From a checkpoint of a small mixture-of-experts model trained on Wikipedia.
Training: a variant of SOAP for the experts, 541M tokens.
Below are experts of layer 5 (counted from 0) of a mixture-of-experts language model. Rows are named up (a neuron's input weights, with its number), down (a neuron's output weights, with its number) and show model dimensions 0-127. Each number is 128 + 32 x the weight over its row's rms, rounded and kept within 0 to 255. Numbers have three digits each.
Before each expert's rows: a language model's description of what the expert responds to. This comes from a sample of Wikipedia text that the model never trained on.

# expert 14
It responds to: Last digit of years after event dates in narrative (February 191'5'), blank table cells, and infobox words like birth or Census.
up0:069115122136126175169137124085103125140146062102153166118161174139143142126109134166147094097090113087090164130141091165112128129132156154139202107117152137138093149158106209196130115156193123117116163154088116150148162131168107150091064178090188159105133138118112145124095100134151113086099096136173180186079103059197169152097160137125120098088180179135180163090098128186106190182137
down0:191123165103162142178107090097129083149161122128149123149108074143112137118100118138093120141102091144118076202167097138163120110132108158129182117104078136106111118110116087114155185036137108128068191132164111109065127142159133154107147101125062134092035089135159119092133123139084161084067163142106119127176099126124098090164119135139121078171125201171090112190032213115122121175111

# expert 5
It responds to: Last digit of decade years such as 196|0 in biography openings, decimal points, suffix pieces like -s and -ing, and list dashes.
up0:127109162081133179198127048141139117154139122131153104136110169108143077135177120158142079116147114122065181130196109110100092141141129137139106135121079129097051139150163140128139091103107071098177102133180096146141130123069126127112117171129217131085127102123131144118083139093125107129156140126083147147139161095140054136083139130139131115100184134071080111078110112103089120055173
down0:123155177145178139106104105153101141103135089073116077154152121096133118140218193142141122069090158124127126145130149136159093196183071115223125137140190092133094071089175113165144156092135139123123135119117152135080105122165132160124125144147147125150142142153135126091120144086124156122135147154118127089107129152163124179111137112141114127132133106120181148191082147146036175175104

# expert 15
It responds to: Last year digit in "(born 1985)" biography headings, authority names in species lists, and name or word starts like A|iton, Ob|verse.
up0:105114107185050111172102072122132089188137130130171090118115133182169147154144122104082194141120110191132118147076107146169150106127114097135108091104169057144091142160119140175116144160082161147092132169134114053069108157138179106157208167099188115096153124142171161149140129197070073110138125139139177144092151123118139209069131137129158164120137140152077102141151150167133165149119
down0:173135104148121149206127102117133177143146087108109167105185178144165101168119125153117126076162128173163095128052070105136163087107120139114113151096134106130151139128073106123174163129145146134082135134118135126159121112114077164121165126172109078126113157080115107136118114163183127116128106168151120062105135179113216168062092155147168182055090092162172174161078138139109154158133

# expert 1
It responds to: Final digits of years and codes, line breaks between list or taxonomy entries, and mid-word pieces, such as 181|0, compro|m|ised, Churchman|ship.
up0:113146120112159107136036140143070114099186115122114107074113116122203105106127088107139153095193121141162082138115174133139123116107162104208096124113088147112114107105086118157149101106159188136066120136141147120094165134124150111199151137088107151189168105168088097071162139185130101140148106139111159144102148094118112149166117111146115165174178108089174109109092149181087166105142
down0:081109185063125183124124123081095153089162156166137142128130117096155162137096085140103109105136156179145074088167126104104179107148065141169175099130155171050106081146071054107107102095099131114143114093140072120176092153150138106140123133053154136144080151126112151162161113114129149102142115114093143167128078141116094116123150168130121128110172157116148167110112124138046139137099

# expert 3
It responds to: Inner digits of years and numbers, above all the 9 in 19xx birth years after "born", also prize sums and table figures.
up0:083124167031105138122179127153141086120181206070136175074130140137176107127178140077128150127142143084115121139132098108123103133086146109109138126098081128122115148155070072110096187093117117141131123077111174157178126108195105118157125142097162109195114112102066105140093082165150152091104133119151118123144105124104109168130146101162098089104146100135165066158091157119122140103097
down0:101070103090138143138124128126129108151145131110206130095109122109057110147125085136144110142168068103133124203137102160049093089112123124111113100112072149150121196132134168135130153072111131108108130156118186129123133125148222134117173122104126177166120188151143078155157095097122157128128114169116133119166101142158149154126093122137158113146108078146082141117117132181099181157198

# expert 7
It responds to: Linking words mid-sentence, mostly and, by, with, from, at, or, plus semicolons and colons in lists such as "Music by:".
up0:114146098181096116125110127091097135159143076159091145143089143164156135174108153144151118118124169127119157146124100115115141124128077134175154132072151117172088130109171167150169092145166097113163117119115101137122080134142171151133080118153175092149161147144120186094119133124178144106203077147104105103115149129094172156131157113129102119158097112128148107114138058217173110102187
down0:088105150128098139149160140139151130184109086114136131146159165157138096118109115149096170146134180118110089088184162148121081155154139144122087097109060171140112120095158080106115067094096123114160051139147153097155191132125172154157134123140110106146147093193136144113109166091100062139138143149110106115070121087141117070181102083104200177098126077090111155109144147096071117096106

# expert 8
It responds to: Last digit of birth years in biographical lists (born 196'0'), Latin taxon endings, and prepositions or capitalized word starts in prose (in, during, Re).
up0:080170205093172145098169147068060134166071155146112122146139136073126116145062117152151136146112086102109134108157122160108085067106133147159169109121097085153130150117213104071179102128160095168107135133102146121119116156095101083115131156048139117152149133172156107133185115199111122168145120090087182150143132117142165111117084143155072139158100137131174192136132118168101178129119
down0:176091134085111117113135048149123159153126145168135104079130159117139135189095110127122086168104178091116116132101153158161083075113138131138099050076140098149137056088140150168120074127166180162129088120138104113139143102098138103105147106180199115074181126157100065117137156101107144149165101122094146143104139142130083091052059190083132126121186118136124146123102134148118147126144

# expert 4
It responds to: Digits in infobox fields and numbers (Founded: 197'0', age 3'0'), country codes in football rosters (ROU), and Latin species-name endings (punct-ata).
up0:136129132145129150171168129121097149176102115130085195124172090112178142112117153089099133103148150132170122162154131155106150140144123166143169127164108150114164108178178179149124139091189077114065111087217110075126157110136130149161101154141116112072063137154122160125126065130178189176101163121120102129123153119097141153147110078109109124136108066031150161165141142165107053144132
down0:095093125100134153089102141091175144138107142168150125161138118071113122107131185135105173131112056113083179147091130156228131076213072145146116076160125126152152151114087152154112115147142118109131098113197108127136151074166139156195130125110145130095116144168144137127144127180158135135164127136078130119141135066171092097159167126093086117156138086083125085174124123102158133165109

# expert 0
It responds to: Last digit of years in dates and scores (202'0', 201'5') plus word pieces inside names and proper nouns (Nuck-y, Laguer-re, Magsays-ay).
up0:096119197170156117125145098124130103136103126123109182132110190104141147129108098161102164155136120154142097149067111155063154139133106138197169114127169118119117131064205101151136120117114143152089099135100123086111114148164189097124172088136142106079116154071144108136085156132107077045104150147104162122083145100096133133057174104088042101128092157144101150142127081129110164094035
down0:155108101193127155157138064111171089141113143133110115160185162107106136136140103149087144099058154104074147150079150139164170175138144090147075131176140116101138132151141123113109154192143108140112153152111117083147118147108162143195107098110133140151142184144204139143102050160135093092086138103131167119144160122146164136170064134084136155095127140156094114126129122179129150146166

# expert 12
It responds to: Digits inside ISBNs, register numbers, circa years and climate-table temperatures (3'3'.4), plus mid-word pieces of place names (Pohn-pe-i).
up0:141171133128172135128137112173115125148163167089115098129089188139122133200118098150114144070081114153148132067117124049110150107175116125099113119122189161144108142116162070150166130131183181084136139140091128138123147107051208145111118147119055121102151112144090095136068087112158160161159148117136097105111180137129086159117112000086124096155128129144084088096112147152114107078094
down0:126188195141162156152134135130098102111171113087171161113117162141178123099076163168132141162142076115106106144098101102139135106131118089104140129124200139169122117158082152138147147132137128146151163097129139189099148171123157175162096102073092153090091099088175137169069091139097132121190232058097164075159094132144113076140173081110134103161122109133169137150091161122121148168119

# expert 13
It responds to: Commas after clauses and names, closing parentheses, and words like first, most, largest, best after a or an.
up0:138086160096146127162131183141141121096119180116137202116102118176116123123124128132132107165106112104014084163147175090104045147101113144134207125100149120114158199135060119178170138162177115117155145142152140162110173080127145107140128106139078144207128111141113145170155083119101162152111155169126133103126185148115141152169100084108080126072150135154153061144114121091190067170150
down0:132019176146146063141125097091090196111138137107116129115092125147147081043144103134062138088065099080077100200150162174104163129118144179092141149132094167168119131155109103109095123169142078182149110104133083200122163108126126123109128103133130080156132116112125104130129139147120147095158159106121093099094170188232099115203184103114103103187129124122131095148175099116170133195159

# expert 10
It responds to: Line breaks and periods ending sentences before headings or tables, plus pipes at row starts and section words like History.
up0:170189108135170140176106120139114121081156084157107123134172102116146138201148073139118146180081069156167128097127148142157069190131132134130118101160109060109102114115139103159150072144162102119123126087140139150127099157088114148099146118129131156079182127153181148123166131142147079086138135077116090124111141105084168187148104088116126100126096140105174170108106134094077126143129
down0:152120126161116101107147142113157105173109124133089179114156155095117150136147129112137124126134154131134128048112150160155114138118126117071066136143120111153148087068128108117116078089143149126161114070173105133144073119138141074107131106100165178104108172157141150196153107113135071088155097087174117073102082110118178156112126137114135124080065124094174127130160149050082128169087

# expert 6
It responds to: Final digit of years after a release or tour mention (201'5', 198'5') and blank or numeric cells in sports score tables.
up0:146141168078115114110141144147088087144151141134147089160170099078114120161113164123125080083144142133124174160089042116109158149095202114087139072197152137141056120117137130161131147068082174089108144143093152121163122092126147102125119039153157127136075107152171142164157127168136095147180136190078060138165159138140104173133174094156110067153114161171122091070132129151111160181094
down0:126153180143138160105102145128183117117130120143065141189128119139080112106156148128136136136119147165216136128095112139045210172127123120151107188119170152128161149089195173172135060144083120168104152161120091163112150108073093088111084137115134169106088100121123098151108192141122097110102165158162110093126104110142129096125120101143131070139089134138119057109129137185135156171119

# expert 9
It responds to: Cell separators and numbers in election, sports and demographic tables, such as "0.5% |" and "1–0", plus last year digits like 193|5.
up0:183073164140173198150088191105117059100118114152115142122156116100109044162128125161158092140185126150144125114105123117131088134126094096097127127138138115134130177148155135104110158107114135180174153146144087103157120153097156112132137167125056087137098115125124123171073102099117127147165156140226156136106125112118130095111132092129101149091168090165054113144120170130133119101163
down0:151163142141051175139128134142120109079156133107165173158148132142117091149130091143068144126150111128147096183091112097156129047133129137103134064087107161155107132150119116121190112090125125133207196169160116083137132129115109104117093083110077154134185159146142162119097159111072092135102140192146146105150169182145091160143107169095173118138125104174135111120129116176179084157101

# expert 2
It responds to: Blank cells and separators in number tables and year rows, last digit of years, and pronouns or auxiliaries in prose (her, could, on).
up0:164155167138069129143059168125118095119134128106135125148119139137130095133133086132117196085102182135119141141146061110059101126158140090119095141178164133156094147123159138093175171077117066164111110121159118151148095157136061057099144142157169104133094153166143147123142054052111144128102111134132187040122113191101184149150127140143154045143130090144123131114149163107142144121139
down0:095132102140138121127141164171072069087112128153190067110125133112168128156093163102120139110156128084177126067079112059100116124159128067107119144129180118107117080095188132128162093115144122187131082111150081104088142142126119115103101182089139126133164096143104135181132111092098091148101137188140158084091125144123127105141150122092119113121132139142173129131143131093108108061105